Experts of a small language model.
Size: 13 layers, width 512, vocabulary 32768.
Below are experts of layer 4 (counted from 0) of a mixture-of-experts language model. Rows are named router (the router's row for the expert), gate (a neuron's input weights, with its number), up (a neuron's input weights, with its number), down (a neuron's output weights, with its number) and show model dimensions 64-127. Each number is 128 + 24 x the weight over its row's rms, rounded and kept within 0 to 255. Numbers have three digits each.
After each expert's rows: "mostly gets" lists some tokens that are sent to it at least half of the time; "raises" lists some tokens whose logits its average output raises strongly, later layers aside. This comes from a sample of Wikipedia text that the model never trained on.

# expert 21
router:134116160111101119125139151147129122114125118120159118139106149171137117084125154133133098123129167116134135170094122150138123154145100137128149121078135094109117138107115105113105116104115149
gate0:138158161096142148172140143133110097172140107110122136110126115129121163177158121147143107122062158169129142128092104140136132122142088149150125134085137150131121128145149078106111129137167135
up0:140167131102104152139089107169170077138097125096094172102152138139140135111114166173132092130105153148132132104127152079115119142126157179150111132129157134105122130127139149106152112167136143
down0:131159109123170096119137143118109107132124148155101138139146098103119125124137144114177149088115119081116128171131122138113120115089116116128149109131126085148141137085150169136110117127132099
gate1:120139155155134216102113154129150143095111156121111135113084123091127109087113164128169110107120109119113108118106149126112158166113152152104163110142123097134103110051148109106125129130119157
up1:125168149154152134111167107144097113140135108125175162106155116134131108113112107100137130104064119108114100146105116137142167144134100146182157119134125106117167114143130102123115097148102165
down1:109133131151136123129146129093130123180145126115135122138118128121141130113101109119116122132103139153127112141169186113122142147149101093123107154134167160108132145111116089125149115128113137
gate2:108163084124146127173145100114156142136118124168127104094152112162084120136116159115120139093089110098137133110125177121118121132093090150105163120132098131122136144171124072137083105090124141
up2:137110101072112126170125125110142130114152126145153131141116140108112144161140148088116127134144164143087130097151140138106146101130134130128148132157098104138125178108100147120111099117148133
down2:146127141119129118166147093142127114133116197135123126100122123101119112094095139062133156151123098136147138156102153093160127146153169132164150154124155129130112112143151176124129168113162092
gate3:133117163123079094096147085128155152083151118151113137166147126113165133133152102136142147146167132123150138139197118136126166150117117142116091159106146073127141107116153107102144128124118126
up3:096095134123147107114124132127120144140131173137139105149092129131145098149102123099156150122098076130112122187122109136144148152186144139124109099151142128101127155121151212111090133140139114
down3:145133132145120131124111130095083151130102163104141138099126135057154121160111118125143146112131119107141107123137095137106119137117135141115109137124160144145156200121105128121128160166151108
gate4:156125135116108148091122134117140127104163113094180113101122102149122119111119117116099206131142132119143112126108133163095155086153139183156124141105155103099118114116125142106138135111105172
up4:150123157102164126105153123116150113098132164172179120135122108117093095137122151138154172115117124146143143172092119076113146110140131144150114186111132093134158148130141108130124158125183141
down4:126149104168104150133110129116139112113146113116091147057127132139132131120106119130134111135156087115141131060169120146129124114103149134155111125177141120142153155150164111119150080144150127
gate5:141145116133111151145130083183065149151135099121109138126120149070140142160172066158100130109060133162149109134137100144152113148142099109122125139141130151129147140135149165141131099123134127
up5:140131108128106153162112144150136151170123106109122170131127112123139105140158108127163078117115131165170105156127135097140095133118099123078114169112094096115099094100092134149122134109110128
down5:156093110112110116124117137103140173098096102123122107131105097138161082134122096098153179129120153164117173138153152157139094122163143141092133140117118090121119136130135140144091077131151105
gate6:136124124140105128118116134126110142125091150149125132147103113152135135128157138160128087136159143126104097123070111138103125091108103100110171166096158125170126125103091118135147075104168136
up6:091095132139165141127145125117138091118142146169170104110123085098122148132131122156110184150142168155125105122125104070119114167131085118142130152096097127146119132120107145112106122132138104
down6:162156100140142132123130152089130124124180122138097117117173155148091114099101154113116089159131084094112144115131134135126086110148130150120144112148130171156111154204127122115171099134165097
gate7:110131156135113136113147124157158112118107134089129137104091145104123130139107155092081136116136136108125127146152139126096122176120201144141158143115093137079132107081146143115092121177083122
up7:140139105116155143131136110155142156166120132149134123133146108128147185137117130160173114109143138160157106154151119111120138102124106156116136085084136107161120100152160096113172150113172121
down7:150122127117144149088111167154138143118121131108145108067115156122100138116096104143079081072123115084141094119118150130115131105079165095100143136130130138148195135153098133129144073148091174
gate8:108121158140117127126165127127162156102153121093135080140133141091117118148087068129105115134140132146127133100145146153112139134106136165131129149134124198134141105120140124133153097104157109
up8:119143141118141126115119108118124153155088130099164134131142130114133162125118159132114106133094132112133125128151159139115107132133124076167141147152135142122158105100138103093104126135124137
down8:143116143106153125143155109159121128116137190089160117131168150120104103103151126127123181134132154152133120087086121191172140130106131129152135116094165105121119108106130106121141142131122137
gate9:132116128136125116138131124138117114150115103141132136111138150147130166155086142159120063203122124154117125166097126084144104152166125107120049129160170121136117120096113118067124109139101126
up9:107107134113120121146150136162140168155149140148107113126127115117154136149106085115158102090138136100106098109093138159197130065122105107111142135130106127086099119111129164133146115152162157
down9:135143145120114129145127114123094083115139123072129131069124094111132129209130068107144121143121096174125111108155121126131116157117174125097102125125145114132138152088122166122136176104101124
mostly gets: "0", " many", " several", " TV", " million", "ong"
raises: "th", "-day", "8", "9", "6", "7"

# expert 7
router:151119166133116151104149096111111144121093126110155137100071144148135127137122120165122131121116165116194129136153123112166101159203118096117142108101123145099118119132187131126135100173095112
gate0:116123116151100159146086122102127117101115138134121152154129117127121145135116128100127133139137122158117115132090142113122137114120118140115125141140118114134152111116112131106139109122125104
up0:108178130193097122083142131157124133117145162147134134141164133109088076128128136148138140113107178079157191132102151162165139137145139110167190181147157141128114096151111176115103120147110132
down0:151108175129095099112162139109078097164195146103068081125097149089077127101155102152120113170102116127121133115143100133126128102139134117108133141136178112100151132099162065118154112169110130
gate1:163137168136135062132136147132142101167119146093197124125115110162135144118166179165127130110097118122098138114128127132136165155099110102151114131081158129089142145139117101099132154134143124
up1:095125135119135122110123124114136128172116116117136143163160112121114154061131144151126136153120103120102137106113197115124121154117117162106085144133098139083157134148102142144126109124140165
down1:073173122121127115136115117131135117110104080170117155128150166126090084127112160143138129095101126122166083127144121121106096100143135143146168134122141155146106102157148160119156138122159110
gate2:137107161106065124112137132143116123105138113090088147112103118133079172115127119140137166147150114115103152139138114095116170105122088178158098140149117140124123132161121088146145113103115113
up2:096121115129145111108112132139098088104169145116103114151109119123161104132102087140131144128147118135138138101170089123136134132103124132097144171150135161096153139120122130172117130151150111
down2:154094094057121129117111095141170129125154153101165156118147148117153129147111130127126086169122136153152150138136142126110153122136148141102137109178118130129167139131149130131147095113102162
gate3:135145105141119140122150148087101126120157136148085154105122118147109123074150129143178151134134136119092182126147111139111115142137109136105109106127111153116164118140130109110134113139136150
up3:113129175129109113129159107132134136113138109147118149150172078177128156091145155125154128132123096147087152128088135160115122115078124158130152098125152151131131112160117143147128158107112151
down3:134116130116148134122113120165119152120131139153094101172094132115158132118138114104188131087135141117176123127112092164137096101124123104139142133147105159129157126144142090128127144157111092
gate4:138118090109150156149119096145126153161157156128115141137115139109111142136133137167174123143079084128130093128138170136151081111115105099095094137103154125160141152118117113165111117137081098
up4:127113117135166156124178117124103115135144128153139099166140148138123145142122166123108132136103113128145151131118156120086157156119115141107121072107120121128104132152148118128110161150103103
down4:123161128115123117125117088107131133087125152135145112136124118117103127136128173114116102137103130094077159152136154156127189089085115151105161169122136138112141104110146090138086151131102116
gate5:177146109111121161124132134143104128179162146117136109149115097119185132137084110092161130147105159160150110166100130154159147105129156077148121092119120104126134083122127077105094114169113096
up5:141087150127132170159131128071164115143104135131134106112156115103124092142116141094149109160137102088167124104136174149127130150124084087149128126122171116149111113119127129144126121140081125
down5:151135117166121141098121126106120141122152163143105097115101134122100126098150142123101144157151085092192085080105112093107153147116184138113112114164130151140126105120157138115149116120148121
gate6:146153136163112084090147094111163103127117158148110149113130114142089134142146137150127084152132121125165098139185095109083120128133156129113117118094158181132154139111149139142117114091172125
up6:171133156113094113143106139139157099102130154160135121166129109095111107118149122111080115097152110115141173109081091132118128153109153094138096139092139154180145159133096148104164154127139131
down6:112079109114085135137161132114145094084145158151152151160113083118122144110145133146125143106143140115162154117132091140135158103153111130132111111129118097109123094128134152114154111094126158
gate7:139121146118103140125153115157146203131116108070116146109099119141112171130120113185126092135139110137109142131141101159138133161130165117120146084107141118151104067161118125121128130149117106
up7:098104126129165141124160123140140140188152130129163097137133156132130117123117190100166126142123126121111085079104170123121177113151134134114110117094156141132107159136158142126129117143133143
down7:122152141113095144129187167152149166095140170134158136158124106119158130118100097115101114129162151179116095107164082178137191094119150129101144129131123182137149123106096097117099177132151158
gate8:129087152124123087159110142162107130169114127097162125113114182080099126111150144105151097140109097169115147115123106127149134120142169100124160162127142157140163115096145096129140152142151128
up8:123130109110144164144134128114156132101149120177114117144133152179109153157156092092105108125137139061091149147144109132124098095105121130117128142131161093131121176095130168126127108159154129
down8:129116121135149144149105147156135103080160135195105086102163128132093133131177139167158127131123101122155121187088103113124089122124080142167138152136119115129066094105125179123121114096155142
gate9:128130143115125079182122151136121140137132158122135128150179064099156157150110125112111138158159116123122173127124094130120140141145123120104086126111110145126122149117114133160145130090129104
up9:116108134085108135119133141098135128160130129122130128192120159112160095133093133102146116107135117180168109134155135132117133125112108118108166098134131120162130103125129094134111134100135117
down9:123176091136137148123119156094120115150155120149099129133144110125133098120139130145153119131109107113107094078112139140100126145154134123089150144182113164113145138142093141138115158152078117
mostly gets: " H", " P", " B", " S", " R", " M"
raises: "ott", "ots", "itt", "ilt"

# expert 18
router:130123145093124124135173134152153096093121115133166130109102130159110115146083103183118115144135113153146127143133140152163134101131116128124142094133105120074119166134167111139137115144126121
gate0:100149164134122112098114141074106114144113117107073116106150112165133155124153123112150164144104093141083175122110166097101171154120111194094115105125111089157109151145164098103133133155132180
up0:077153141138093102144100085131113110094125131097108078144137129138118124161147124121145141115164129154151140138145143151129120125118107137134098109141099150157158113152160091107155148153147103
down0:124105145156132128089156125088140130112112105120094140133122116134136125176096100122121113126153120137125095143122117121140137114162147133124103135119116142137179073155112157135186136140131147
gate1:124127146136155142110175154141161119108131109143165114105068092106133136148100095117086082106115084161158097103130110157143143128091134126144167108131116145122111124131173133121141151173083115
up1:133094118102114087113190155166148167148093111138131134126102136107144134150164111134135122133127122120127106126080063090152132172099143144105114148151104104088127138145129145127144110124104094
down1:107089144142119116107138134132104151158147146126104137120073153111134092114145122116146105123143161127138121125158119121107149152130088095103105157097116135119118134119132093130176132120143096
gate2:127136115150092124135164117117123151139122147103105118154081110126112128123163106147152160176111124141146157134139147143135165098113122146102091125107105131117109139109139174090155118171144101
up2:104122144144108156103129154060131161096108174106084122133122116136111142127153147143132124144126129106154158086124089136093103177101156160115158172129132132099159123120050091140116153139087136
down2:095113151131133131129142115125139111106105113162099113130100114133127140147086162133115148138139109098131136095148140152085159147124117130135123113080159111172149138135101149115143112134142148
gate3:121086136089141132106128159097105133137095102138147114110139089190107145131113136133105117098119158132108104151155151117136133198154144105104109068127127141133131125128101121164162103162091117
up3:123088097105192116107159078156098099139130142103095127123129083082166096115129129108152103137124112119106168093120143070101134138129189087119115123181168123152091067135113166155106131155108182
down3:106120086114135128081140097134128136103132125116137150135129085135172122149100134150115138103142149116183088107159120148142132130123151165080139094129149142131121121124122107119086148105060112
gate4:125127116177107150121121135146150121127079139162134106131114153099135147122136133164108129132117134138145125109100111122127129134142166182160115133136105143075116144114098152119112142128079112
up4:164092159136123077093135124122116116136138117127117110132109134087123115165094127138145116103133120152083155130113130109207098144102112131158114095150100130112155151105111114111162094150180121
down4:125108141144093127137149133122123109157155144154121125082108106165140123173093104098150143141123151186118092117138131119117135131117169081073102129115116115131177142115165111122102143139127159
gate5:131138132096136130147134057090140114147122119111147138137099130102084130154073082125103144155121150135149055138147112116106174095163139123156151151123107096144126151102118127145153109133102118
up5:108133107112133138136101126118120133117147156134116104105157101173091140152151138151145141160141126117130161180108141089117082142149145138124103158095104183120144122130168103110173149166128171
down5:169128126150139123184097138114139132138129122140122101135169133136144110109134147135131098140156154148129139150088083114124147117113143094159126146119125169115121180118117132145148127144164122
gate6:153099142128156133148136128120136098118121144124149129101112111180121140137082151111095130133121117160141099149121108113084153135135144151118106151137166128098100153108128084117142082134159116
up6:155159169171118106099122148123115112122140115140105121122115159119090123128124158137132114167088149109128139130119123123121138173125092133126123112151144117147151132077133111117113105134113150
down6:082145146121118140153182121150123136173155108148145131129172103137095151162098146128153114164139110120102111122128122118098154102109119112174107113085106130126098170136065123121138147183185163
gate7:103135185111167111121158183114161111118145119146109113105121127115119130154108156143101132140110095153193137126133160146144105078114131136152157091125113105087108158113143146110124135134138116
up7:086117111103132166111150126105165144136098086143145138119132138114136123104133157120147099135104095124116113135156115136156151119137172174155087165091145144077085158159083137130117133156080084
down7:168136120116117129090111132133109118117168137125154094147117096101137108062139116141094098180143099127148185118110131138105185111124127167110130137151141125158112183095108155158122162154131146
gate8:123091145128128070117173098109131114121115110120140138080121143125101113124124140117112133099086054159095148147086131143126139133101184132177135119130121147148105129103103112125138129137092097
up8:149115101171145160145143116127158104088117109154091138167137124134168102099147116125127158079159120053136111145100147131086101164134115101119145075117150141155093146133158119148114132168161128
down8:127119096124104097095147145121119137121128164145118120119187144137124106127127169141154107097133163071181126112182114119141082115101115096131139107133128140125159098086147149135140095144095156
gate9:127150177104112154137127117117136162142088131157113145145114132150147110119191126132086092112097112147169111114080073173114091116149122159104126161110104121133129128133192133127139083160122153
up9:139116109163138123139111123100181125096129137133136091082116103122110117132118129165122166131111167114154147160102119108129142090168161160173196133166109154111131153110103161070197097149115089
down9:146167135091114133117113112105107121154130175128122118121087081142119118129141141101113125118141132135094127143179098156126107159097131148100085114120139105116163102124118071147131149152162130
mostly gets: "ent", "ant", "ton", "id", "ard", "ors"
raises: "ing", "a", "é", "it", "y", "ings"

# expert 8
router:118105138136098102094125124189126122146138104158170139152130165128153142068104117158156112117116153132155124150093101165137111154112122158136111094074127108102149139100177156140151146115104148
gate0:124113104143090152118127098157154142090136139118119112118105125093074146135116124121149130164084089151112124138106114171137126134100107088154149118105163140158127153108137109099162106110149115
up0:139087131110107142129123083129128153134131069184159154102120071118105148120088117113138147154160147148120075108097135092102133119153140115160127125158123109091158139106122090099154112132144111
down0:137120164120108100114138132150133178153142139100126128116104122084100125115119121138144148122132101115119134103151123102178137096088149113115159158157098134169103165148107150128135129148180158
gate1:064101141137090116155126116117129113114106104094107115169113135139109130163175143128157073142138146173110133085066139137160107140141135121112101102128080106109109129102159158096135116153110103
up1:118141124147111132100096167087123116121135066154147134147086157125128140133124120143157144147090149139146134121087176102131135143105113179104111105125106142101104136129145183129095141174132144
down1:101136120093100080127150136144116160100112153118087150155149123100083107157141094180157139127087124148141133126105100111104109121149125146128111131122130162161125125160133100127139131163189155
gate2:100171140131101126105088109140132151162112130113146104160134151124124143087123122061134123110139152121133140129129163137140149147119160104132121137112122110120124092151121130150096165143102155
up2:155100108107096140161115146113126164145121137166095143147152141133119143119124108082128112150115139114118121150086150134101151158108069110143117087112141150131131100157126099156138099124111122
down2:110156065154142124124138131119107117126128104095139170092127157136100129114171099159135168154155100113179127152124141154110090098168100138145097105123128093048172137100130118107106133105109160
gate3:171109127138135121137092096099150107133143122127121159117111140134127156146130081113112137119133111143108121135126090162138128155142084105175135100122151108120130146140116160113142143153110119
up3:118088124171125133117133109118141116106125122154091145115131089116157148156183152127118121131185109086110117114142122138105117131120097107149101067149119103186132131130129164177124145152126097
down3:120118112128124161082125146146140138112115115162190115123101138113109128100166180163142096082140113116197114133143158130136080118120121123092162146130124142137123088127121152123179136119143151
gate4:053105121115170125110128105140131114150121179101145094123104151145160101141126100174122160155086082087121110139122137126173125141151137152136152097146092093167166123114172121120104139124131114
up4:154105144096133174107121173126101124135129124129127070081129083153132127119101116109105119099149100101144128103136134128131143124154144140106161129170133081159122139111109112151126132093137111
down4:119142146119117169150095125108137139115123092110110130113114143131142101183150126091129106123160133104181101119109113123149119123096129087098130120144171089165158163097133155133089136129171118
gate5:148089146170117158172163170078081121097151170145132154136141121118126098191123105147148119116141136128094138123124120153157142188099105106138168136122120112152113147117120143119151168150133124
up5:135077107177104116137149095158058118143135104115130119124145143128105107164129128160149108091125156149076153142126094164145103177143136117141169117128094154133173104108149143093134158135137121
down5:167131168166156133133121144144155099054128152140116086077124116101111167124173136098102134146148118105102106102132113143131129122106115080107129113148128106165156101136114098132157097173119111
gate6:143108101149167106104107125138128139156141107096124160124112111079138103094132145101126106116132096124138134096106135142122119080121118132119116100147121112114125130152136116144139141144112133
up6:138128136128114108096130139161081125095117131124077134128146168158130145115175125130130120079106100172147158147143127109081146106137117119117114106150120158099106127107097127175098160130102106
down6:146187108084141097118136117148122118143157153146109099167125114114118107167116085135159107149127135146108109110125100102143114150132130152125122137129135107154120146127109083121111129144156113
gate7:162089150159186097139131082127085139138099121125142149114149127130110130144150149120084103143097149160110160114165161170123117084120140118138120135110146108119114136125169116126118145111165172
up7:139105110121185103139126116120087106138075117119136102168116126124148143113122102121129087150158128147170107137128159140132103168107142127161105167123149119146126129107147132112099150130124135
down7:104124131155134112148140165145117166154098142105106132115137138111081128135131146147144121109088177115107125085164129097117144120119122108171166140133149120139100102113119121133124116115156134
gate8:181131138158118103143154129110134129115142128108146145122130119100126126133098157150143116131108120123127114115115113110088142123144121127157135147126171140134126160139153095139072122140127124
up8:132150130100123128132135123143113144117141146058138152115144074122181160167137130145172184115104115123154140106175132141092099097152150102147103125096121133139166122181119044155183138109114100
down8:114122152143113139132129177114152128135142075100136128149166106123162136142125161107129117129189115144153112170140109085114115093144138126162123153117119155119145123133126162117141149102131120
gate9:150136103157142105104128120127121147104126151113119171110108131138124106083139131171109144123093119141157126121150082130105114127096134130152116121087138077141111122124132117167105124147122097
up9:138101096136111116146191096142074107100125153116148132127165116155125133137166131165098115142112106124153125183140151111101103128103146140115136137092111123124129138176191128089102136154155102
down9:092123065126082130118165153171109123122133141118150105084149148130137139121149142108168104128123143111145135122165145190127092116122112116134094145100115089103120145113135113131122128152168127
mostly gets: " to", " he", " that", " who", " it", " He"
raises: "iner", " do", " create"

# expert 9
router:142133143134159117180145124118137110123119131144158122061120165144114137143073089130110164150158145095130131142124096111170148150141123114133134068096122099122123157122169127112146090125119150
gate0:151122175141137129096059114143088156140123130143092112106121096143110132163111131139093123103161128113130143130191121074104116145167111091144107132126088080138115107104055145124153137138124135
up0:133130121171126076115129108123164105122121099159126145136163113111150150139116146157157104129119166104128101114145115124102129114146090123164163103146150161111140133151117147128113134091102134
down0:127103143162144053121160169141139117155106146128088110166101126133141113092100121150162118047103096177171112077132137159135124142133104122177114113140156076098118173149156078130099137086120160
gate1:128136123132140137134080120151138118127112124117127153113113121154138126122136113139139154136137126156148110145154140128087125120134098037167169135078135103107143151152136161141129172100150114
up1:121140119113108118115105112116140121107119106135148133132121127127133119160115112113149104085131122117136146131130131158165156144163137141163113143108136176130123133117157131137151128121100109
down1:170116138104150107153126131136129119109156138097074156097097157128112128111126162128092077090077147145091096122126148077132115112120107097132135102096146100165138151173184080121165113129133152
gate2:161154079184149103125135119157190100172150110131153112130169161115095161112140149123108136134123155113109138122150095126143116155148119115182140175110123151145108171100119127124130122121125167
up2:158108094135119109112111101136173112107129134113130120098199106110148126124185138093157070122088137132131117119117138104169148079107162142118103148126173129170119125111163109147124097130121118
down2:131116108099111108102141105172130125166128126104096153129128129095177103153126167126128092152093129067127160131140123147090168116074100154110084116142152104163139085085091121153113145142128125
gate3:119119123144133129086142132121127137135129139130113134111089124166125102103091135167145109094107106127135108119119141142124187161124104142118151103154133152050138134126158155091114136139117116
up3:119105101121120164095126182159151134102176154154146093166097107109131133129126139115176129144087148182173115114081096166103088108106132083064154142104125081108114093099163107148097179109106129
down3:147182141121122166167152098152115157112140163137126123068211130127132135141128102167111148092165122161094143146143114139124185119162108130143097157158105165135122112155165166131142131093132150
gate4:145142102160118142146104116136126146088142090135136089172137159135094142115125137108137108114156122152101090114142139130114113143168105126106069176131108107147156098111140107133113117114125136
up4:143130121145092136129125130136155137161124157184134204103099115122130149143134148093165122155172113101132115122081137160138159125149135117151151142114112141103100127110140109141087143145128101
down4:163108149169131106121146109130145135094144111122149122095088162120103142141147136098125128104047132125122150131106103107152133098152090095121186100105125139140121127120129120128133107153125111
gate5:138087147123151130115156106129128123137126109118148139081118078108118138107096077146165141101120093133140177159126138170081177126146127117141160108087160105146132112102099152135154162151105119
up5:079143140150130129153156151147138146141130114124106117146099114119110148112100140113153146117086121127124160142119113094132075136103107127141128134176125155151108139113135151103133097145168085
down5:108093133181101129098123118148163119166116168102106134132138149148111152119110165082130071168131134111083149113117149151105119160087114135155105138117140092110119129115150151135146137166101153
gate6:117153151114141108168173088124097106127164134175101152156115083119169125121149105137153106127121128138144101125060113118101134146122123171084123123127118133083138166146133160136173096134095112
up6:114153132122159140165127093146110148131142143150165138122150112094113151125162163118145113125118115139122135148109160123077131137112139129141168124080055112163143090116157083124109120121131096
down6:154156122151140110117115117142165186095140106128111113151088135135139099136128130169159115081116160123077112167092127128071131085157117132106158123157143109129150145129130138150144121123148131
gate7:146108127113154135131120130162065127135120082158144110111141121101152100118096131127087137168135163115194112138147104098157117193123135097163117159138119110105134137098120080160079164093152132
up7:113162116088182162120161132151171115145158149134153113122102142177119116115147132087140129126076168113147062164141145136073127124113133102118164124131143146114072145189166122086143100109145112
down7:145126143142106164194118097142208129120137116160115165124138122125168104098134113105135101094134121126154069159132124068161124136131138120113145123111125108106131137108098138124124101176131131
gate8:125144136142133137117101090139119156137145110169113122105144157126152111156110124125138153110097136113111147139150072122114146153166117120158179084144140116094179155107136141108155116110139096
up8:105141146126132139153158128133124134118150094113141153118135078132078112151114096124102130158136163118137107108081148131153089149070164116115144121104142089087133149139162122105120111155067107
down8:116152129126121163131159115107146124121120110113141098133125150132105132113146084107126105101129125144114116119107121120158146132140109132116104148133152136107201122124157151129124121119137120
gate9:125105130111103145149128116147112140142155121160112130082098137144116112093098091098137127121120113134107137139133118098141116088092169159134136092124079141108079095114102125156147127067145126
up9:150163098146148128163138117142141110134147137088160137129116162154126129142131125122126134128125122167129134154117147175172103137131140119157169130134119102128136155088102108121133139120135129
down9:124152136135157167106132129127162122082104108172205111167136130134146137117135125103144135161132161121128146146141148151046112155164085081148099122097130131123103146118114113129125126154139111
mostly gets: " University", " part", " State", "ch", " government", " School"
raises: "ie", "land", "ies", "less"

# expert 13
router:105144140134126134142136138127105119148081171120157083143162144136142142096108087125117128115105132145134152140077144140168119167136142168123115120091141124141098160167125148108170152121127137
gate0:082185140156152140092120129110133126112097129142118129131145121129147153083119087143091116124166088099132109148145124105164120154140108145130153142162165159142147155172154075133157134080130139
up0:098135123112119161079108173162119142169125132122140127139130118159120123060109114112144162149095131178119087147096134123122111129115126112127111141173121108131160103110109135145157145129155137
down0:149156132160150162183131127112119109060146122162122107136131086111136140143178108115118076090131133133152149150128101115134125148138135124160117112122143157131126154157106156150110141109113132
gate1:133144111121114145140116115107117138155159092111157155099110108121109134128106137137135126136103102165093137170141124156146137100126105097118124129083134155159092171128150171123156136125125084
up1:108077131116117135127137129150109116156126151154136158120125128141146125074150125140076136162146153109098160073085105143150098113167130123086119101181129068119143127122126139118138141119113161
down1:153091075117148111125170106123131162171112152160121119098094151125121139163135126150151130128111098081137127104133145177140156156122093144107104089133140091170160155115109194137174170139161165
gate2:125093112145059171131115113144112085124134109117144112141145144102123140156156135151107146153084152106146135135125078109112144119158129160159155102135140099119096115145107139126115158156107091
up2:134133126099088103123118169167093120119116161115150096169098124131184125123178124085081079097137141057106111122125123157090123152093138112119134135131138171131120104118117214122134141098107107
down2:141152124126153154120094107126141122127110122126145141137120123146164150141134143146101153114140121150121149115159151119150134107102147102139152084154144162159112150183118099139085105125169101
gate3:110159153147158141130115124118107138114115076162098144149145122118144123132158091128145132097094099106102145091113118096134139118126112124123142104131164126093185129142079174089142116099123145
up3:151135138115120127173114140122150126143146146120140141101119127103142148103132166103153138136127145131118119144120094109141155107140123146108129163130119078135099110107092114150150106130140125
down3:121142111159149159131172121127098154140108109145210122125078151189145137160150098139147110097142120131113109086129149120143131103167100125158149157134129139133120105129134115114145088122155153
gate4:133124139105117167119102080122147147130135107100131123134146110129136123086136070111098148102176124093143111136182148122154103100127123079112128124122166100119115094137099126127180122068126126
up4:133137114133145145118127112150099122148097152152091157074119110092126154136123140139133093150135099095088152104128129130130153092128134129094115158158122129131103131098122118124132181191164102
down4:105085147112069115109134132118138133100123121105134122110145118157098181172098174117137132126090100134064121118093132135128138165109142103114159127136136104134150165100135141146110102151146087
gate5:120119092147133097113107143130135124154133123170124113138145129129098087110161140164129127114159122113102137119099106167116141098126097145160135141123111123112116116119151157179126133177142138
up5:128118143110137120101104143180114102140131105148140143091139152108154090127160151102106118186080101151093111128126143130180095152109121127128072137156151099168104117083113104116103089155144140
down5:108082067119180126132128124154125117130112099099107143132097120120169101146137148119116105121114127178140127136139139103150170158146132120105097158147115134134151137105127125152131109139129124
gate6:120152091093131177109160183162140110128122110130160150133122130099120148113129120094087125111135122131150066186137100139150120104136156126141172123154154137125115157147105130167153111151110125
up6:147158128141132162120106126155109134115139160148154139149140151141134114100147127138154122108116125120104093112102143096070103139052121156092148108113139104109132133145124158120118136139139136
down6:124158119100131137170157120138067123143120086145135116133158125110109116135157111099115105168132170175093121091111145143131107138125141144124079104075139192138083084108115064109134096106148126
gate7:170112130124165137136160143136085147156152167166129177120135145127158145124117146155123127168166136113147116145152108093132130096159145112106138067084155079145134187111167139181124177162141128
up7:121145123129137126130141183119089125180132130178158111115117060135146127125149114128141112132119099129141127115125140151085156133108157113145167170155140099135104127146137111100099094123125141
down7:124132110125163171136101148128128105101107110090170100145177127123132144127095115092120166125094067124117153152120133118125116106155108115155162109115090130127124168155149140124156136118173106
gate8:113110120137109130128105097157139058124146134178162148154123121086142120120147132131131105157091148113109147127139140110151162145125096119150111112146094139110150127109104131137099150103085163
up8:141100136112084090125111128101113149142160113118110122133094162113163078121140141111163134181082145169147070170135099106125119107155098097082124127169122133120137046070099126124102202152128140
down8:105130142123130138134079138110125096118109141165112125125104179086117122136155159102148150126117117086133132120159130129119134113140133119119084136102129124137128137080108135124185139124126149
gate9:134160109126117109066152121128113118131111147152154103105111141121111098131130129134140106095103129142124109143116150162152087101146129106134128113150124153127074126099150076140149166120115114
up9:108113139131151186124149119124096113140110149092151134100116117101159106157152137152125088088104130110119128126136138082084126075124100129155111157098142135133113153128132126125099190156084154
down9:134121134110157093148141150110137120103106112099112115106116154120110126143143127137108146156112112118129110120134047109095092132148121117142142128140132129126134135105122126162155102134143119
mostly gets: "°N", " killed", " police", " events", " friends", " tells"
raises: " ===\n\n", " ===\n", "===\n\n", "===\n", " results"